config = dict(
    n_layer=9,
    d_model=128,
    n_experts=64,
    experts_per_token=4,
    d_expert=64,
    d_shared_expert=0,
    activation='swiglu',
    moe_layers=[0, 1, 2, 3, 4, 5, 6, 7, 8],
    router_score='sigmoid',
    normalize_top_k=True,
    routed_scale=2.5,
    balance_loss=0.00244,
    balance_bias=False,
    n_groups=8,
    groups_per_token=3,
    init_std_router=0.016,
    lr_router=0.000836,
    vocab_size=8192,
    norm='rmsnorm',
    norm_eps=1e-06,
    tie_embeddings=True,
    optimizer='muon_variant',
    lr=0.00971,
    beta1=0.93,
    grad_clip=2.0,
    batch_tokens=65536,
    seq_len=256,
    train_tokens=298700000,
    steps=4558,
    dataset='wikipedia_en',
)
Below are experts of layer 3 (counted from 0) of a mixture-of-experts language model. Rows are named router (the router's row for the expert), gate (a neuron's input weights, with its number), up (a neuron's input weights, with its number), down (a neuron's output weights, with its number) and show model dimensions 0-127. Each number is 500 + 25 x the weight over its row's rms, rounded and kept within 0 to 999. Numbers have three digits each.
After each expert's rows: a language model's description of what the expert responds to. This comes from a sample of Wikipedia text that the model never trained on.

# expert 62
router:488506481538504514501495528517478536518472474526528493525435509509479507503478464458489506501503487519477492496478472509480501502480525501492475470439473540434474440500510507485514545530491489493489488490522546459493514500466474501536528506491511470490500548499501467537473511515506495500449521482482565523507493512509532489504487496550491528507545499523525484482531554489469488485515
gate3:459532460470533519493452533553454534499513518488506521544516480490473551505528513451482499500483482511485492469491456494463466482481500491466497510467467559498514522469522518516512519481476509479488482484522463460510470509508486491515484515515476510498504520534478518505486476487508524476505485487515533579448479526502519520507493533484507503501498522497502503506565522530489531523495
up3:455500460546496503489462518486453490518481500542464496488509470532540465484519492491526504490544466489540468479513506540515567493536497476504504522488514490503526479483537521516434511534518516465491499482520514462493492503483511479490443516486527464517517492520510438508501496522488499476428467510529509509495499519476526467499526470496512458507491508497507526498476476509496458494483
down3:486502529504507523494486518514512475500464479471488468467529533528466516486482515529510514505518482520477539505510519517527515508512456523498494485535487486471461535550480452515515565486519551451483545512491563502507511521495469508488535512465512427494528515506507502496539508508482455504520467488488490500521498500526495513530520527527509482466515494556460477479504519454493515508506
gate4:533506467503479527483505567486517493507501533485466485502428504483521474473461530479465521467489490541499464493499521517446545519504520493504492506549514537487510516482491491470503518498500487467502520508470515483505481536451503469513501518502472478519483511502474481501490489496515484493429531502477541544482488508527506493483503513488438458470482536507491472454487538505491456496500
up4:503480446517518488484506528533474530475460467519489495487480521471528479543495527485499505442510465499548500486488546528510479501518492472478506517478501494499509475495468499484483507442497475483489533488506519512494582525521506530494515484514453525465466486516528475530525558542468498507510509500534513485503512566493495511547453518505507505492468493535496509493503504490539528495489
down4:518480525538466525504490481541506512508514522503462489475494497502488486510534479506484536502508497525473518457543525531479515487532535491501529516532509559499511520493499509460457504509477486518464522578467522492509449472476475455507513505475526497488507484509522492497504470471537509559501481484458473443478509470510521514499521465475477516465507494515508467462501521507447496477504
Endings of foreign names. Final syllables of foreign personal and place names and Latin taxa, e.g. Nipon, Simon, Phalanx, al-Bukhari, Aristotelianism.

# expert 4
router:517501522488506474540540515514485529492487504555528491498492516494493480525481515496469512473509490484491484502483467494476481530452473530474480442483473466457475478534515541530480520507523472511531475547512496499534565486502484468526556517479506496491481521526532481470482498520492520530485482548454538515535501498490516491492468436528494521497490514555515501490518515503486497472520
gate1:467535457500523525455505525487537519510455455475529502548453497526527529504489460529502548482474551472476478512491507494506480499473522512503522489487554551528475526495482526496488520481505480500497481534483540476517495483482498504462521523478522531501502489502524509489490491531500501560528492479520500501543512487564491552491464488475487505518489486508500541513523478519470505540490
up1:469501489487487471481506500567434484488484520484499490485524492507490460508454499538495482523493540495507523526459472527477479472461567485516503450524492470479518497508441524566498493517483539504485524494478503519512485509510495505518502500490508508513533522481533537540497490509494467483458523510513499485503503533513517506536466511511562507498514498514540480525531532485521530483458
down1:486508482526443470503500482547474493481478516500474509523498525524450508565502534496495528504519553473579509464455470522487505544484513496479479501507498500536474458480515508522483522513485493450466478479494493503475547459510481485493507467501512538509529534478523505507486541512502487496521527498511524555458506484507497526467523469491502485534516498508533514511528523512495530474507
gate2:486497493467489522476451528536501527500504467513493483485490519473460534503489474550519503456487486450530503537485450500468510558505544516478492482455505497507496519541505524454473502478490515488526493532488500518512514489498476516484503517511503482494500506526507492511521518495480527495533556487494564455525480548504527500526506492524495498491429539531452525499529496463500484487515
up2:471495520514501514510502479511517496503494507503503505480451499499507514496555520465510502515456454478518512503495473557517531502484491513540479513470545528524517461503477488496500491495467513514504532478453544491467527492467505497480520509505510497439476500452549481502499508548532497474515472533489480528515506458464505498498473555508474446478494490508511523474444516472536449498477
down2:512561488505468500511519484485458552475488488540472469535518508491505489465506471517511514475517479496457487492519527535516518492558505520454474517479525476518470486470538520481516523462488482472543496557506541481552469483515513518500503507535536484514526513486471517510495511507509518491505535504471458482509470491527501519489500490505511536507491555503479502491533509542558521541496
Articles after prepositions. Articles, determiners and prepositions opening a noun phrase in prose, especially as/a before roles: plays as a forward, at his home, with paracetamol.

# expert 55
router:508523485534487474496510526530444550519532519526557467498468520481482511514513486429488501468518514515489500465495486540463500509493499517490465484467485501472471497479490515537465520513499490485431525499525503448510512457503461506499508522530505503498479528446527488548500510521510536493488503494501502540499534531529500523488440513509509517532496493501499458498515545524493530501487
gate55:506476504495488502491515546505454525482481509520479483500478565489486472471470492501452469483527510504513529490551506510487495506453472476494490495468483497546520488535516484518504488521519472533476504530477533421493486481482477567467532478504494508492506525462521494497519496492487487487510507469565542486539498546525482503483491530485513501496505541470508459537523496502476532495481
up55:520479500524507500522465493517535524508555536485562477463483487512485492512527519446503527502503512513506517456518500496494488477475454517461529492514527491497528471468482497519509489476456472498456528522486458507523507486485499477527494531502470535505497515492490536469486499499473521493498465482542490514487419494495498513514557524486520516495522501494465459536493496483507537510571
down55:494469524500470484526512501501551507501475515494531450528506503504491488451515504541512490489482495476514501516564512494510539538528509465475477487542458508531520486510484509469507456493511510512496498505486527475534514519482524428510500432515482466508526471530495508481467527538505486533527463481444456492454500489483473500530513461460509499485524522529469505514507508493512498495522
gate56:504508540498478537484523511487454516478471502475507478519522480523513469509465487495479513494503462491494485499519501448480485521508422480457497495524467521459489581492479482479513528486501504499455523476477525469501484506483498489532509502474478556534498529465529541480451508512480530480468479493495525518522478526517477534515514481494515527529483515474523481525507493473512532519448
up56:522485534564529466495479490494518492521491467505521463486506477539479516481538428446518530498544540531514490506517516484500532509507533526557477478523549498518464466473496545500495505475536484466487460493514495489493534481522499507487488502503520508531493535509503477522532463494510450509509515508468485494513473515493482505499513481489477465515470482478492513446481498514524463508453
down56:502480497527514481534523530513512480515469504498457491528524510503499522549484518486543490484493509511469436469490471476498479497498432486489559479481534462499462491532494518469481511497500519501510514498515517540491492499490453457532528496495558515483525510536483501446458480485500534440477477518529484505482518491478489479485490452457507509525529521496510528502494491506468499494542
Inner pieces of rare words. Middle syllables of scientific, taxonomic and foreign words, such as Spor-ob-olus, anaer-ob-ic, Zanz-ib-ar, plus apostrophes and prime marks.

# expert 61
router:517495543475530496537522520528492508522503481526533485511491528484475484509514487483472507479525489478486487512503498476469491521469477505465510456494479510484461490538512544521465527501517491495495499532494497466563538493504497498567550497541515490497438564525533447471479520490482495501474492551498528503506516511495486499472483479507528481528510544501535482493555520510500492457496
gate1:477547521495497464502480529482480506500505530458499492505488483498501480492498497528480505471481498470503522530515483474488521479508499492477544505534500471468433526516522516547468493500489484436513530507507440508522512494484465457484507505513507485486550509501486482485518595488544489470520524453484510507511486482498516527455513506493451529491523535534499498507525483542507523507474
up1:446498462479484510535460471455514469533518508471463523494490540520537500498508508528501514525465450547491496503530497484500522478484502538539465475487483557519560517525497484503516543517475505487499473486509521531482485512526546475535470500507531502486556458477503502516504484499491502474484461517492450523494477512501515492516533505508475466491529477499511469463504498481519486541474
down1:494494450546515500466454482502483486494481509457438526522503536521516489538492487502488515559516476532475528468505510506459522481464522522531497565474478528536531488503505515480505486518489509511502467487504470520475485503507517480494478516440502524500491466472525502489514518467450482513555442500505517508531489531528507498556519491466468459494508471509493492490514482516512493510493
gate2:469497497468500490528459523498467485524501549512551541477508514506504462502454532502495513515486520520451451473527483469484481493470487513473467486539520537473465484504487500500505540463538496470488494511522496503512485487452514508492479496498512491495515460532495493497494493516462484521549496534482504553535521498454466562501504449498542505515509523529519517489546500494531478532496
up2:520496487496488442503488475542499505493523502516481527473520483483470518502524508532501531495500531513481484463469495468511498541485524499520489479493432486515487506498505458505496518517477490460495480463486556498536506469441489501503487535553492544462482479501526520477565492541494490524471494508482514480507517522495546513537532472498460491527488455522537518510468510496484499502552
down2:489462498517536507504464456523502492465473500522487454485485501460469540446485493519503524501507508482493475520508514499476521485491488465526513489492490521458510531472457522506558495483552455503507485530454564473515451527514487488499503554492488499505491497493492461479432527509526499522502544467464513497526494501510515480497509513519546517517517513497525485486487542475510525533517
Function words, possessives. Articles, prepositions and possessive pronouns in running prose, such as the, of, in, his, and the possessive s after an apostrophe.

# expert 32
router:469543521523496518510510519474465467511524525538503481509451502485476500518498505483511499462582467506498451530511511497505499509490506523483497493473450513476485499534498518486495542526484492488521514496463493488564501490528484493504506526507507497479462514463548487500485504457512566533473479502445465500507494537442537485477487468519500529503465525497503504460540514497495501495508
gate0:437547514533490474490503490498434493494509522467513499516499451470517510527457472534536530457534485509499524495525511510458505525506502549529511484472500513487495546484490493508509480472515529495471509500484479480506483477491504470447502510469530507509483480486468506487427467473548514528504504502506476539490494542474537468456488503512517493503447502497495524490521500514475464495478
up0:501502444491515512494517511483495487474512478484464551480490511518500487477499497509514506492489486486531495424500504488502544533549515483502465474507518530439497526517505447529452525446561466505472482513509488482536475547509491486492514498470505493487533482523499490480513497504483509518470512462528467528495526489445500498507515495523508507497465506505520539496472537474481561529482
down0:513505495509490516468533543505513461452493517543483518501494505498487509486520483506488552485505508524462515542503548473503485499524500521502495491463476499474441491504489504513523543527512508502513518480505523477540536530505489549528503479484482514529495487560482558497525503506495516494510500504511504497530481509466485517519502553448480461535509517553460477474483551491521562486521
gate1:514502504520485509515503541515488476510475497483512512480527490478500495468544488487483523494504487509504490497481486464515566495522482492456527500475539507486525468437529514489465501509528509495489439523471488480481518519510504487516529494506494520505551538503514542501452535442505515554536482510472444532515469515518542520488485444504491504471528497502475505466540480512499527544504
up1:496497474509518501487503551503510449490492480581454493469525505467479494531499490485482485491497508496470534467503462522563473557544527519534509500503473525530521506485520543487500492518498490496487510524503507486503537529501467499489504534508531506521473500461514508474465478497504521506526500477487530490552458474485566502539478504481514543452499500536500528501494529486476475512490
down1:453548457485484488558524480469504494507487519519489522541500447521530504491518533466470460489532503461480532541469526461500469491491501517517497495481532504491494510501474468497483491494481489471579490477464477481527477494537521521511525500506448463510500489478529538525467499496483495500506527493511486519516496499500490467534557526461523473528505483514520496482524519459484482525478
Middle pieces of proper names. Pieces following a capital in names and abbreviations, e.g. Tarn, Tax, Eiffel, AF, FC, plus stray table pipes and brackets.

# expert 60
router:467527482550474500478513492467469468545489486559506458540449531466452475506509497479496517494539502492504475488501491523484473525465505496466476412460483506485522493532480495512495573515494505488494509502522500497506523505499488511535552495512508524515463514480484465472504516527520540518478483518498490529501489509464499467482494499496510525518509539504541479515507528481498466501535
gate17:511486508511487514482491519493484476512531508514488533487513524459479492490528507485475521515497489470506521502550483508460505519523497518438474454494498512537491506526479547497503519545488505497473552504514507493516522515515474459503493439462480540512483467465493457469490490501476481490485531577485515487535457543482532499464455551531513500514504497548497531502506506474520516484517
up17:523493505470499486511510465479503492500488500491511546537474493449507529536493486470504540498482494483534511472487490546458506510478531464502482461517505542488482480538534486512451480484520509525508478511473515506537515497545530538468502522504454510481531480484556478498474478512481489521444501513493531510517538499477497457452533448564483503492529525511500509509485509475472473513502
down17:517539514508478479552514472506490489465510478537466494492465493483496486518474542503524469547504516519560489494530478486464513558545473488493492443511528526488487521496489511487518518497505502519495505504538505515501496493499454526501498465519468510499500496507545524449490480482506474526515489599504493484503511537473516483439472517515517494495513480514519532493506540514526521506529
gate18:503513522536509504490496523527505469513457543473472466476509487471508498492501483534532528479520550477498487456543484536511463510472499494456532490524435481503475504492504523510495520518490464443514471474527506547517530489502457513521531491516477537482523514500495562520521497492497472494469547495503492511485504487501560492550526514514569521483505494494495483493530479494516509506510
up18:481497535503496448502503491494476530532540470486486483537474490537465474451505519487470457483491511516451549489447507505506501478508480459526527576523514513470529521509487516549511513480488498525477529546511484517488475520523511493518498556503505484498471533532503494527511453466497493519508505490510526502501496502499473503499499524520482534491514425514498499496458488513483523530462
down18:537532498500520509498487513511485553448459456521535533517479468450486496526527487532523502516478488492522461531488488518487530521540509514468522522504442518522477475463495491487485509431529479521512493531509515474504494487549503508491463474499474510509467531538527447507475496505502506473450506490499487509526523523514526508460532480519490491474499487504483455497531521530473475471508
Opening parentheses and newlines. Opening parentheses before country codes, birth years, percentages or glosses, and paragraph-break newlines before headings and new sections.

# expert 9
router:517519497545515503511521548483500518508484491477509455524472535509481497519511502493519507482518498521506454529490471530470525503466527469457472484446458509466498507495510545504528493514520455513525485535504483482536511506474498469548533534485526519476447515522514445511520530494461515505500505513469534537496480521494503524525454490543504537543514500498526509475505535529486487488547
gate1:507508457531505521506520548518507490467487510478458462517469511501491461477546499483511528465526511523496491524492514527495517460487473490453471486461528502501500455493512541526515449505511508533527468541535495484515485547481498491479544525507510522473508520541510467478527548475481507506482482536513478497498497534474540550516463495503467537484524520500520530484540492523499523520468
up1:469534489458478527502501486497549452503496517527495445487492524499479506509477532536497548506522508499471539498495520503478489544497476531497473479462480501476481463503511487492541493485493500481525525508495507485469538454482515479493522507457448514518516496495475544494490444482501550480525502512576520516491543524491531511513493514519512526495498528523487508516464516511446495547517
down1:503500477536476517534528534488524474552498501486490482478503494507500464514520496473516509480505499521511544565519434520486512497525545497516523527488527504557472536526486518547503499530468494508451500495535523508517484507473478487510539528489478530507451517493528464525540517518431481528501504498469481504512509501464481527479479485473486528495507502508508481528541466510462526509523
gate2:525510447516504509504533536449516532507493465514503531547547554498489505523512515491543534488495490538505482526514524515534491512501526483511492476523500513495463544499518491455505503490505494464540517555492487484492528508498475459505491503504504513433481502492475485522548503479477503524510535541534563493544511479467521525497499460530513527497487496478504502499490485526463476463527
up2:492516499492476497497445516497504532493484462476497421512489519508487500546528506536494473455479482537506549457527565531485485488497530509508512486484539490537517530505524491507492487512507486485522534530468518512474529518500526453539504468487534439495511481500521458494471459469466465473496518529523518486484512458498515493511493511490492491512508468504511484481526464465536479500489
down2:515497433503489535472500555513525522546443456536489494515534476475505478502517471489523511495501459482489518508482464506513475506527547515509521480521528544519533513508475491471510491485514499485486539521510518544472530503521516492513490523500460485473504510503480493511530477497549495518523529498516489480493485496435533463524449477467515483544524509512510488531472527509487544501539
Word-final vowel pieces. Final word pieces, often single vowels, ending names and words, such as Sky-e, Boe-ing, Benn-y, hurd-les, War-ri-ors.

# expert 10
router:491504465524486494474483548469456515468488474532558472508434512505482510503479481452513510494519499550516471506497511489501504490509506498484445486451479531454476475514525531515475524514503492514512481503509500438528503504495505498515526543497481491487466535462520495511462526530484556482469504502505537505499504496507556517460460519520493501543513516511513513481514542526474476507522
gate2:539482524528507515493506520447508448498460499521517489538490487490499463493502508486509522501522516492489483497500497489527462488450498528494465487483544517492500516555498470459498513538504502513471454484462513522501516493474488521503510508473497542519549487487489512523534503530497467487492490458524564488551513452490487504482458470516537467530527550510490514467505497474466511447510
up2:479493507534476510482499500529506469488512491512501485515466516489531514479506545544519500447459461527483515479465521493453489508490475510466501492493553520514537487495514512463510478499487490553470507455497503511481492488539533466518516464489513515485479461521531457525427499539484496475481514506467503500479466496526501485504518517529509538452488491519476490460526524491555477502460
down2:540496470547520502555483505540475477496492495530475494487508532528481513513472507485480518463502529529506509477489487484490502533471492462452528518537477537497482510485498480507466515529468508472497474485500486491444534479529516496533501484483473489494459490516470527486522495491480496480578549503514519518525523468499503515472512446501506505540483509487478554496512540528438496475501
gate3:492549495526485511463498515469489502525473521535485472543492563491481518551499477485503494498479468529502505487495492467481519518504521519497495483459526548492459512510540499477504488492512505528474528516514474468503515517533504504486500468488487537500494532488437496462538492476475531482479541544557539503490544502540509488478489492475530520538508536492517534537464470506478516465508
up3:501466525547482509505534490500489517501508496464521486503484489519555482493529499560483459490493525516532524499486510529498468511482490535524547474469552491554519521533499520514547518496506538492492482494525533492493477474528510471524533524495504526494484507493511517504488528469478484491550517502496466518460504517457486450473511485461488459505491505504495515406534513503517523500501
down3:536525473479514500544538492474532500524497524493522485529542526494497506501567477522499516500472495526494493492497498496511528490517474529487490483476564476478500465495487490482485487530550524497493496526496455493496496483528478484489453505476518489481482456512500504514460529533493508465469490491565505483507505495449503489500481480508515540572531539480496478516498473527426498481522
Name-final word pieces. Last word piece of proper names and place names, often in tables: Spring-field, Hop-per, Kus-hn-er, place endings like -ville, -ton, -son.

# expert 49
router:466547521527510502537522505523458489495512484530521486498469485479487455518483486472514517516528512511497515497513465514506507535511502537498484479455501510475454502497474513490496522529505481514519493505474457484524512460524479497511529543512528488514456530458541509514499531486496541528499488541452470537485538543480511467468429485531506524492500484528516456456514538529521483504517
gate2:510490555515437493521492537522489526451508512492498497528510483495489494534495531558519532463481535454550481542498543513516490489521507525518505482512490518503505515465504531503436487512504516521551463515477511470549531493511490477509484477460510452535472523488507573539496470521482525506489480521510488499522519526500500496467489509541475502465507502507501487493489530497519480507500
up2:465534467517508537470509548555500503511516489463464479477476499510523484472524505495494518520481504507510507532497489537478463560518502499473505480500509518474488479487493477535528479506508519493487497514525480506518517546470513535462538456480488492456476488543556479481524489515493465499516478434542515514492489491529517466484514557540492492507470456528505520488531483481485474526519
down2:493528527558511523496516514475493532491508486487468489477503480520503483450557506436494518451480509520493514497518465518512519488535489504464510502547514447515499503473490526486485508471482467487474500477544484504549553494547485511498486515479514508482498489500482503548546505489512497523510491501483538533476508517470479561535507529473497463499497524533493513501516496506563489453504
gate3:515527471515506516512522565488490502517499459465488533491461474524505455533466525523466529478517488504512505493494533483491542482487496496524491511433500512528478507469498548513525488522518518518498523464517534521488497537514489466528548535525486527522490493526519500464489484508480554469506468519484474502498529486484512482494533526475486503524452516474534482500470571512485470476483
up3:500486501487473561486508509520512511514461487468475504464460509535510496499503483525466492501556455451512470562477513545511515511487503455488545535521487495522500486485525485489493516444457511464527461529480464489491528481458487526495505502495492525493499504526511496510479480508460466447531470505492488486528460479507496517538518469493482510540482471499543521483518504525495473478527
down3:489515487473507545481488506509468503501448493568471532501513508495501488489507511528514497463478521450441512500491493457505492508495525460508472469499474505492471481531456501489486514490468510520442553493562571495494481534500497460500511493484476499486457538519489507514515469516505516480487500503491485516578513515482512546518475496506547478475524500525490501501515503510503497532515
Syllables in proper names. Second syllable pieces inside foreign personal and place names after a capital letter, like A-ri-as, S-hen-zhen, Is-id-ore, P-aj-a.

# expert 63
router:525537535533508463550527485479476492479477503493516482548475537518482502513523476495495523464523515498469465502487490505457548539486496494460490470482465502468504477496489532533529523505501434509493488533474493493520516493511513450494521510489516474532494516512510460497499492520474477533491528510495494517497533513478532498503429465496507526551549522469530512512506551520515475485531
gate0:546515524479493492512518526518472464519483524500496471505520563496539468501497486499479497484494473525509498521458528501505528520471488470470494480516463511446521517488490481509543527497513520492527488504444497520471473522466459503532530497465507523529543511495476487522508519524463479481503514575514482524474514546475508531510470479483461511520554516477526497464507477464481496482528
up0:476532494519490518491465537506535463528522494480515544478500500493537541504508536494481478472517483521491457512504472544478453484456494502524512499475483531518492477519524511478486501548514498516474517467486496437512541494508523490477479502485523473535506514552468497479484483461512487529512428509474515527504522472506529454494510521480502531520468503525481461515544471539494503537502
down0:505495518453489533506496533504507476481506502471496478499489532469524493483524484416489509513439465521510507523505554497453504541495505524529490519488494501516477516530504518468496486475487526534477508503513515495500509535520480473498555483514535517511498535522459480496517515463510514489527434480508488495505479521488478551522515470497481483521506502488515434472527531495486450462533
gate1:509546517496474476506500523468476482502484506504511487496496542531482493488472493475464471567506489510549480497534513534454515537513517508528503482471529478491503487508479529505475534500479498450526510521544476496538488495492478499469511499515471523502477484541480479512475509515475498531485525476546509516464500477510462491479542465525533484534505493446496558556490503519514442488513
up1:513519538487476474512485486476502473506513478502492500546552491510510535508484483480478505418532515511525466525541541493495546475456520496514496466456490547495520498501494459484466502511522525510518523509516475491500473531516552504472510494471533503466463476491456518524480516483477530440475496487492505485515506509503531502527527524561512499463531515503489525488479471499463493489474
down1:483490515533470506541489472493489526471492529472486514462478487533462564486494493483504482509468488488525468544531483505527509515478456500533520518502487514495529518497542473553500510443496483461493508535539493498470497504513498551485518511495475485501532475497488505577482528466507520508497526495514492523480510513473518529497524487566520529469516531492501501499479507467550535483531
Romance syllables and digits. Letters inside foreign-looking words and names (lettuce, Lesnar, Gloria), Romance particles de, la, du, and digits inside numbers.

# expert 26
router:490531526544487489480528516495492515531511509551507476511496562469435500495492488473503542487531486499512466497483497540478470511445508528447476422467493517487515482484504493518502562509517504490501505494497475501513549497527492497525551523510491496501458519466488484481520525541514532534489464524503482521496469496483484479480477482502494517530517548522506473518505523487509460518517
gate17:478498526515537535457545492480467496458522495547485509469497525463475538552501492541478493455474492491480500477514489516446522516490542472451527482497502475542509496505512466503472515529532495505507491476448471482510464490507518509503461507497489484533516533502526517428462507488510499529478458505494488499514494473537474482512503480487527501493504555537529497503506527462498489514504
up17:464496478550491508528478502485520494496490540492474483506506506506511492480525462482480431503490544500510534479503502523455489491509511492487497490514458483510524538566555522520498465522479485499510490510489512433469505511491489539533500497501499476458490473508484500500487507489526488480471486489496501501461514528506490511426484500533590526511482454480468487517523506539486488486495
down17:480572471495593507462470492472520534466519530506481478467505497441498462481474491529497517462488491487519500471501532528553459468501507508506471519482445505485497511508512479530478516482521491559503504514490535513501531470505502477537477488466531538476503506496493523527509484481490518502461505490479455474513524494470491500525534513509470510491475520526515516484522497500502522489519
gate18:511468541509479480479527509534488508526462497529524513464474506484524503536522515481525516499510536521509491526485514492538513537489532543446474492501499462504536460485543548541486520513488507521541516543486506484478489485509533488530485464505440509485500517484498507495474492553487477518520518528502471512499529517502467474479501504499467532499516512500587482532519494484517539539511
up18:528504538527512533513535438493511454500492494501459502542495501498511482511461503495488539500519507533511546515551454499505515505521490520519524481474495485481500489470512531517494487493471504505518524502493491472484473520490499491512489493540499518464509471461486515460500520488465507470480450464500552545497565511521492522470509523457502527495439514522542486510542509481478528547519
down18:500502472572509476456504528520486509513473466501487497498497522475487511522478492501519489499538521506526513463476537541483473539520515496503519498531506482514491496491484520487500513494508488495553547521464526502465510514492501515459513512522457493530466538462541519485506469495569466539500465460525504480498497557509493561484500520519492492507521510510485496519523451472462470525468
Opening punctuation marks. Opening parentheses, quote marks, apostrophes and line breaks that begin a title, aside or heading, e.g. recorded "Muñeca, V(Mes), (2).

# expert 12
router:523536500526494494509520521475476499496502493541515475515485571540511467563536474498474522486551527526500515505512479502499492494514491514461500478486456514448489508476519523518493522489524486506502503518519492450537519444477467502514518506520517507470480498454489438526506490513499523492482511501478497519514460510488520534494492454510504497546509525510569506491549538500473539490503
gate3:562533491496513540523470500506469467512476490503528527520520521541515499500509452473496482492537490519517514555489484478513511488446473477493525511486488498484521501459489524538503488491494509496481485540542511474491484445481479456515491533449485549464503534492502447479529487516487524506498514492478494520500480500482492555526495487451491508523554540537527518507515512526489490466511
up3:547459505494494505523486517555496506491517498522511534459506496503495468453464535501501478498531531525480464483497469447512483515468485504508462503527463487526487500472528517503505484493489518475464502521517504529506468522470500492499470510535514508480486491520496470524485495474509548490435550514512514490539471561502469511565498515506485496455492504551503505529483536467513459491517
down3:466464466496503492552490474508514499498507530517491481506471464482473464496482539478508509477473531519468462508488525515499535492551483515506525472526463503496506518488509530481468475512471508496463494485527526507467518540514560463537447509517472507480502465532505491534541495497460507520483512530473494500502513495506495466505501495517517474533510451463514516462477503552521460521441
gate4:529490481491498538562481539463502508520497460504519468523437508509508515501481480500490484479541517501553533513529479486517483491527558489479489485503541487498458528463525528497473513503455505528472489497523536516493512503519488479514510522525524495506497523490508476552476528508470504481466529466495519496508477496514522538492512501530482436494499475565541525528495464469506527496506
up4:513518480506555460470537486520523492513522528498532480494473444467497478487501499491515517518489477517477522482521505489493552512487465540487493518487489540528501477486504472516483496494485486471528517472509497561500494533498465470441467492503537517501472463511488526479486443512476502525504446490516500483497514477509490504523509449480524518453463483526469480476503453516495451508547
down4:452450503514470488522505465486476466481483474506502527528466458463482535527499555485509514522500475496468531489516517501560506485481499547483486530479528501478517515499540545502494542426530510510527501547503493494470534533496487464512490528495480515491537522498490515460502465517498521497500466513498494498474516505516499508548467482495518500501522503522485508517524498545524474454545
Consonant pieces in names. Single consonants or clusters like h, k, sch, sk, gh inside names and compounds, such as Schill-h-abel, Kulikov-sk-aya, trolley-b-uses.

# expert 24
router:512521488535499496517523509476469511521474513530519443527462504497503482532513490499510517461512505495510522524511498517458497503444481537521488465474464545495475513500479493501506541523490483529458504487503516487497500515476467512490517523490527515488476539491514457503480537502544532537492519517452511521529553511456504461460499497497507515512511512529567467490527554499500474475557
gate1:482547446557522513514548517500471485510483508491494535525484486508499445497499486488511492509515487502472507501508495504517483515502480541519505462500506527531453478525470509546528543508505486524517448489506492486508483520488507550497503542461544462453519483500515469486490522479509550546511484461487510504457535549479498525527515493497521481507471523524495516511512490464517559476518
up1:478502526505477480504512529477510507512512429516488510489451457496482536480444509486498470505501481514482546471503484544486504492498501519505530488503456529506484491504515510476581480491517486537517512487461511453531495521449477500492503535476545505470508501508547511502515442482529553498469505493507485445503514557509450501500496513524521511518490498481484489532504510480514494493520
down1:509503506504481485460493496486505506495450489495504482513437515522525492483482490514504469495570478474512462494452517468516444487486513492504504530486485520509513551451493463477479500474535484488491517505518479498496478464496455483474513502459523520554499499499497508497505509500510463565519486465486570547530484507504503493546486469556494501450488501493499514492506510464506489475482
gate2:503482470518529489500476502513524465514541481501513513499433529510517475493475519506535533509512491528473504526508490490516523514499503550501474439500515517522502513471467506467470545483502478511475480505497496508506516505498491512517540498478477550516509546439527519487519517506496508534491507499503530474518483477450518503574502460522557481467493462551509492496536496548502472520497
up2:510478480509558524473501510471485467541475500481485534482478502473515438476490490523498562484482479514493511532497501520506522491523491550491514522513476477547504480512485562523481483526502478497542485489498544523545499517485483472531535482515476504487501461481510523534513511517505469486449466465515462511469470528470489477498498504509471463524482475524523463522529478486524502453482
down2:486509498483446491469507513499524477473515522526511505498506494505491486511461520502549531498463520499494515532510455494501463490528499510469547476545505492504471445486501447519529513521540540487494495482484504517537447495478503451482502511514495518500493477494506475492472513472486512471511492507519532492505439505502469481519532489480455482533472474492440524533549513484513452556512
Line and sentence ends. Line breaks after headings, list items and sentences, sentence-final periods, the piece "it" inside words (inher-it), and There/there.

# expert 14
router:488557514532497490471541539524501483487505477495519485532498520463482470525549525507483515506516500483484521494505490517515496535462510475480505463468500479467520490512476522469488565523507510489443507543476492481464501503472466472520511520513528432545465536534573474502468514510538499486481488526480502498491509518497497490486492467545491515518509538522522464498537506497491513496520
gate1:508489454509528496486480527530515486504527497577524463484489483512468508507517523507481526525479446524452501485488489464466464499486487475470493497486496489508528488509521444477522531548505481477496507528513511474572504457477485500521496480472506526493517476512575454499485506492527537480492489536492509492508485537501511457510480471529506481505478493525481481458514467510467517491520
up1:527477451528451498515525500502499524512490478538531524532480504513484529512473496510514462479584531509454483514508519515492496479490530521528553520498512494473473494523501504487504474457502483519513495478525522492539503504481529502447543504476505482476530532512464511483526472476533497491536497498479528525482498498505528477514496526508556506502517477555493504519461462474501511495568
down1:549545507507548486516487516474502494474525517522491493500484540495486500496520489505460484487472519527528469491514454520513516507482491511487509479488506502488524503469525476547499484543477483493499518553440530508468460473517480488495479513527506487507522500460507486480522514490541481488500492536501468474490485473536555509521507481463496516476505487501480471452491522592450487490546
gate2:496529488544512493459536492525523523511453513526503555519512479486494468536472477525494508450525525487501534478523452515521492450461513508491466474497496522536501511483519495480504539510475502497470504538504471432485481513452509515511499508519507494533475468503492493521510452548500502470496475518489470524470483434528499505474556496525482513525499497491539466493522512502494498533511
up2:519536517464513502505499473516449464482480501488477536488486534523553500488497528495503491533490462478531536481505490471519449543485494462473491490512537531527545533467520493500471519494507491471475472470474471497455507500511495484527498516511543520504502516544508499494466566514518508559502494454525490501517485468534488510495518494512483494506530484538489495521558501466476495452492
down2:450571470461493487455536467476482493481494506459446516529538504517518487517462484487503504533486516495529563513493559506506535512515499546537483488481530474507513517537512494498529490506534478550473468509483539478512480480529484497500495491503485504560491513473486489483485534499490456535516510518482481544538473473529495488500519498489520507500496515466494502466500476504532510492516
Word starts after hyphens. Opening pieces of words, often right after a hyphen, parenthesis or quote, e.g. sister-in-law, non-immune, pre-preg, "Former", discontinued.